From a checkpoint of a small mixture-of-experts model trained on Wikipedia.
Size: 11 layers, width 256, vocabulary 12256, 118M parameters.
Experts: 128 experts in each of 11 layers, 96 ReGLU neurons an expert, a shared expert of 192 neurons.
Below are experts of layer 8 (counted from 0) of a mixture-of-experts language model. Rows are named router (the router's row for the expert), down (a neuron's output weights, with its number) and show model dimensions 64-127. Each number is 50 + 15 x the weight over its row's rms, rounded and kept within 0 to 99.
After each expert's rows: a language model's description of what the expert responds to. This comes from a sample of Wikipedia text that the model never trained on.

# expert 21
router:48 78 61 29 81 48 55 62 47 47 88 54 74 42 52 56 57 55 58 06 34 52 70 40 46 44 51 40 44 44 33 44 20 21 49 46 39 34 54 41 51 50 50 48 54 41 77 53 52 40 55 62 37 29 75 49 53 57 78 45 49 59 81 65
down0:57 42 37 35 53 58 39 58 41 60 75 32 51 65 21 50 34 73 47 54 51 22 44 34 33 53 46 72 70 36 58 62 76 42 30 54 47 74 61 46 76 57 51 38 50 39 19 57 43 70 32 46 69 36 72 71 45 60 15 44 37 94 46 77
Place-name parts

# expert 2
router:55 38 37 50 43 55 57 29 24 78 47 35 52 67 79 33 44 53 50 46 44 61 46 70 61 56 40 33 62 60 43 50 43 53 58 36 50 32 43 56 49 61 64 50 69 76 59 64 30 41 43 60 31 58 60 24 59 42 29 62 30 62 48 54
down3:42 57 68 39 32 63 58 54 46 78 80 34 70 47 36 98 61 68 45 58 47 41 92 84 57 62 74 56 81 80 48 58 54 79 58 53 30 28 85 46 46 42 29 50 47 66 30 55 54 29 55 39 50 50 53 69 43 60 59 59 62 66 36 54
Sports table numbers

# expert 13
router:69 43 33 40 55 46 60 61 55 42 50 47 67 50 70 36 43 63 39 50 56 70 65 56 76 44 28 37 45 26 71 41 63 53 31 17 49 55 49 60 48 26 44 54 84 37 72 63 58 56 57 60 66 61 51 13 53 61 61 53 56 51 27 71
down0:57 49 26 52 49 51 49 11 56 41 71 52 33 39 50 66 72 17 47 54 62 83 58 45 32 33 28 72 33 52 77 40 46 33 18 42 43 45 70 62 38 29 39 41 61 64 41 67 59 50 35 29 57 75 37 36 52 84 48 44 22 55 64 47
Infobox field punctuation

# expert 48
router:61 52 35 60 78 56 99 38 62 44 38 27 55 67 41 44 43 50 51 58 44 31 58 49 41 46 44 41 61 17 57 52 59 50 38 51 82 19 50 82 22 63 52 83 49 61 75 74 66 45 28 27 31 56 61 24 61 28 61 26 52 74 44 68
down0:36 32 39 56 46 58 47 31 87 56 63 57 27 43 47 39 34 68 54 30 44 52 47 48 59 62 46 39 48 47 21 50 33 68 48 16 20 56 28 10 45 48 38 31 55 38 47 29 41 26 42 49 89 64 31 58 22 55 47 57 55 44 48 61
Acting-role credits

# expert 28
router:63 81 29 29 45 68 52 30 41 61 43 60 40 49 48 50 46 52 59 55 39 64 50 50 42 66 76 49 87 85 33 28 40 64 31 32 53 41 58 47 67 47 39 39 61 77 54 45 62 50 44 19 50 30 43 67 30 51 16 55 59 77 57 56
down3:35 67 18 47 56 59 79 37 45 23 31 55 54 75 55 69 52 33 34 56 46 67 46 50 87 37 35 16 42 62 58 55 62 47 31 32 63 58 52 52 38 41 30 39 58 54 38 47 51 54 36 81 71 36 38 56 34 23 40 79 58 63 64 61
Coordinating conjunctions

# expert 47
router:67 46 51 38 65 52 43 52 78 31 46 58 38 51 42 28 51 45 44 36 20 58 67 32 95 55 24 40 39 63 55 68 33 43 61 18 42 58 78 28 37 52 39 66 54 49 65 41 38 73 30 66 23 27 40 59 65 40 27 44 60 40 57 57
down0:47 78 46 67 62 67 47 59 42 53 36 61 26 75 63 52 29 41 56 53 49 27 69 58 53 69 39 43 61 27 55 35 40 40 50 49 54 57 32 22 75 22 66 18 39 29 45 52 69 54 49 60 52 53 32 52 36 54 48 62 44 57 52 47
Surname first pieces

# expert 45
router:33 74 39 41 61 57 54 59 82 45 62 56 26 56 64 48 40 54 78 64 85 44 43 48 31 41 27 50 35 50 25 54 51 59 32 53 49 17 52 50 51 63 66 44 33 43 23 55 63 53 63 57 34 62 66 38 30 34 81 31 72 14 22 87
down0:53 41 54 47 58 51 23 53 42 71 42 53 09 36 54 27 72 48 56 39 53 53 18 50 45 44 44 45 77 49 60 58 32 58 57 14 44 42 42 51 29 44 64 37 59 48 85 51 33 35 49 58 43 56 71 40 55 26 51 45 68 26 43 48
Years in text and tables

# expert 11
router:61 60 46 34 39 40 21 43 50 68 49 70 41 32 28 65 50 60 21 86 67 55 44 46 55 44 73 67 73 51 68 55 30 40 74 45 69 60 41 46 56 55 34 49 48 30 57 48 93 59 39 49 51 46 56 33 60 70 46 55 76 61 17 62
down3:35 82 33 52 55 45 48 62 40 61 77 56 35 52 42 57 41 43 57 60 26 14 37 64 61 74 42 35 53 29 27 27 48 48 49 24 45 42 29 72 57 38 63 44 28 63 59 60 48 39 35 39 52 36 57 48 50 40 46 28 52 99 44 54
Infobox and table headers

# expert 39
router:76 46 59 51 50 35 69 25 53 62 44 55 90 41 50 52 31 54 39 67 70 76 64 48 60 44 35 45 43 77 67 29 22 37 64 65 44 44 64 92 66 55 53 56 49 47 33 43 20 51 32 53 52 43 65 43 49 36 59 73 83 15 46 51
down0:58 47 52 72 60 53 82 11 39 51 51 34 55 51 28 60 44 60 42 53 66 28 57 40 48 72 46 40 46 26 68 41 62 71 48 45 42 49 83 48 28 38 20 50 39 33 58 53 63 17 48 25 78 32 36 43 67 68 49 47 53 61 42 53
Rulers, gods, saints

# expert 9
router:59 50 44 40 68 78 46 51 80 68 46 75 62 41 48 43 27 43 64 59 44 54 66 53 62 52 74 51 50 65 39 27 41 52 43 28 72 29 53 44 47 48 56 62 79 73 53 52 42 63 35 47 77 44 49 49 55 70 47 48 57 90 26 53
down0:57 44 39 59 63 67 70 38 43 25 66 68 34 52 63 37 52 53 53 28 71 79 43 38 74 67 41 53 79 61 71 83 40 62 52 57 46 57 49 54 65 80 45 37 31 48 34 38 74 29 41 42 54 69 42 56 84 60 62 21 25 29 56 41
Infinitive to, modals

# expert 38
router:56 52 40 27 44 41 49 37 71 29 40 48 48 47 53 31 48 55 45 37 57 52 63 58 72 27 33 25 46 65 51 51 41 41 44 59 54 39 51 47 60 95 44 30 72 71 66 62 26 60 36 35 61 51 51 46 47 51 83 40 49 42 46 73
down0:58 62 38 41 35 70 40 54 23 31 46 63 57 33 64 72 60 47 19 66 75 55 37 49 43 58 40 49 60 47 16 47 56 36 61 37 48 32 49 29 49 50 18 52 46 52 61 40 50 52 60 42 72 42 38 49 53 32 59 32 22 36 47 76
Given names and nicknames

# expert 43
router:39 51 43 77 51 51 53 67 47 39 59 69 52 39 18 68 39 65 71 40 34 44 50 29 70 45 62 50 09 42 41 45 40 39 68 23 56 37 72 39 59 74 52 35 62 54 44 49 43 63 65 45 48 30 63 46 66 69 86 43 51 26 72 82
down0:39 29 59 56 31 42 71 39 46 60 69 22 77 69 27 34 57 43 61 48 67 63 76 63 58 53 63 56 49 47 59 43 29 82 62 56 42 42 65 47 50 44 44 71 42 35 59 69 48 70 48 49 41 33 89 48 73 41 57 14 57 28 48 37
Names, colours, political terms

# expert 63
router:47 43 41 73 60 77 24 23 37 40 36 62 70 41 53 54 39 58 42 30 55 43 76 60 73 53 36 53 53 49 82 52 45 44 46 36 66 59 46 66 86 24 54 76 59 61 47 16 40 79 29 42 25 43 62 58 60 49 58 34 37 53 65 57
down0:15 53 62 40 58 51 66 56 57 40 61 24 50 37 59 62 35 36 69 58 36 37 34 42 46 63 54 61 44 52 71 39 47 57 43 43 59 34 53 55 51 70 63 63 59 43 44 48 33 51 66 42 40 33 86 51 40 70 42 82 53 00 68 30
Table cell pipes

# expert 24
router:55 69 44 60 66 26 39 63 70 52 72 76 64 52 60 33 28 50 20 63 85 59 67 55 51 27 52 63 79 28 77 46 53 71 80 53 52 29 42 59 63 52 38 40 61 69 55 52 48 39 41 77 40 31 86 47 58 32 56 10 69 47 46 73
down0:46 37 21 53 67 52 55 29 65 46 50 63 37 51 87 40 31 34 65 75 58 44 46 63 45 46 36 44 30 55 26 39 71 64 80 49 34 72 71 47 71 52 43 65 71 62 38 49 70 32 74 33 58 60 43 50 45 64 70 65 51 85 47 44
Closing parentheses

# expert 26
router:56 35 22 58 63 25 54 47 38 46 57 75 34 50 55 57 51 35 27 44 39 51 55 34 62 36 41 36 62 59 94 34 23 51 24 45 65 37 52 70 40 58 52 34 83 57 59 51 48 63 74 48 37 49 48 48 47 30 43 48 85 60 63 60
down0:58 76 55 60 47 48 66 39 49 31 49 68 48 57 38 49 69 47 67 45 50 47 54 32 54 64 49 41 64 54 54 68 59 37 37 66 56 42 54 89 33 47 56 61 36 62 56 34 52 32 66 68 41 51 75 67 31 65 65 37 36 33 75 64
List and section breaks

# expert 16
router:20 50 60 77 44 63 62 59 43 37 76 49 42 47 38 69 47 44 50 63 79 34 55 69 37 51 28 53 29 73 55 59 37 49 42 46 63 64 35 57 61 51 66 48 57 59 63 49 56 43 95 57 53 27 50 70 71 39 43 30 63 29 48 32
down3:37 68 38 49 69 35 48 57 25 68 29 41 48 23 56 55 54 43 33 39 66 53 56 43 33 40 84 52 56 52 43 56 32 54 57 47 36 78 62 40 52 62 60 59 53 75 58 45 61 24 29 18 68 51 34 48 57 88 27 55 57 61 63 53
Passive past participles

# expert 14
router:65 40 73 39 56 36 34 24 16 32 43 43 70 71 47 54 62 67 40 64 79 45 64 52 38 33 51 41 63 50 45 39 67 44 47 74 50 42 47 70 66 48 45 57 48 61 57 47 70 69 11 25 61 45 54 53 39 54 19 23 50 63 53 55
down0:54 58 48 50 40 67 56 29 55 60 63 46 68 57 60 34 34 47 51 41 52 60 37 57 52 45 59 41 53 43 67 47 34 26 45 34 60 46 34 61 35 56 54 59 43 61 61 65 53 58 70 47 52 39 54 43 34 37 46 79 76 36 56 35
Naming and listing words

# expert 50
router:47 34 61 53 56 35 40 52 40 36 61 35 58 59 47 68 25 65 56 59 71 59 41 55 53 20 44 45 62 88 64 67 40 29 46 51 60 54 47 52 57 42 53 47 56 69 56 36 42 64 50 29 68 44 54 68 71 56 55 37 41 60 42 56
down3:43 30 47 32 46 44 38 54 40 52 88 51 56 33 52 45 34 45 39 44 79 64 73 41 38 40 35 68 43 64 58 39 61 54 57 54 37 36 46 47 55 83 60 31 52 78 40 39 69 62 60 75 01 47 44 49 50 55 53 51 52 36 44 31
Table totals and labels

# expert 53
router:29 62 42 44 62 57 56 71 57 53 67 44 60 52 51 59 34 64 55 66 56 58 27 44 98 67 59 56 62 29 37 39 36 31 51 44 56 52 17 51 77 50 40 52 42 62 65 49 72 52 59 66 55 19 80 56 52 51 32 56 44 62 55 62
down3:74 27 15 54 38 11 36 48 70 41 42 27 53 51 54 54 49 32 59 26 28 59 38 59 58 52 35 58 51 41 57 40 62 48 39 86 41 33 54 56 67 33 76 28 48 41 53 54 35 20 26 59 60 57 48 45 44 50 29 39 54 53 63 46
Compass directions

# expert 42
router:52 57 68 61 48 52 62 52 60 38 55 41 68 42 61 53 32 32 42 58 36 46 59 63 24 33 28 53 49 37 73 28 47 35 64 30 40 39 51 49 65 49 42 46 48 31 48 48 45 50 53 44 58 33 50 59 51 45 63 47 65 21 42 43
down3:60 64 61 42 49 40 65 61 57 59 40 26 61 36 29 35 57 54 45 49 23 61 57 51 43 48 74 68 57 50 35 64 35 68 39 51 37 23 33 70 39 61 44 72 52 71 56 63 52 62 34 45 42 72 36 61 32 43 33 32 34 55 63 67
First-name openings

# expert 27
router:41 64 37 15 54 47 61 36 55 27 51 26 49 38 47 12 58 49 59 32 51 53 62 32 63 34 53 04 32 67 30 44 26 59 27 38 72 39 54 61 78 58 59 53 62 47 65 63 41 44 59 59 59 56 41 48 61 53 73 53 42 24 65 47
down0:32 62 31 44 63 65 31 57 72 62 63 55 34 70 41 47 49 31 59 84 39 47 72 52 69 82 52 66 33 36 34 60 25 40 65 30 47 54 80 90 70 51 68 55 37 32 27 70 61 38 50 41 68 45 40 44 60 51 43 50 69 42 57 59
Ends of proper names

# expert 15
router:37 39 43 49 44 17 76 46 57 60 53 57 65 60 37 27 57 62 62 62 43 69 44 44 50 42 42 65 50 68 66 45 44 62 52 28 46 28 46 57 54 60 50 17 82 59 36 38 06 70 40 58 48 53 51 14 60 46 37 36 47 69 51 61
down0:35 56 37 59 60 28 69 37 30 40 27 34 59 56 56 74 74 53 48 55 50 23 32 42 41 43 45 29 60 51 47 47 55 37 34 39 66 44 66 49 59 56 24 53 38 91 48 44 33 63 40 49 45 54 65 54 59 58 67 48 49 33 66 72
Sentence-final periods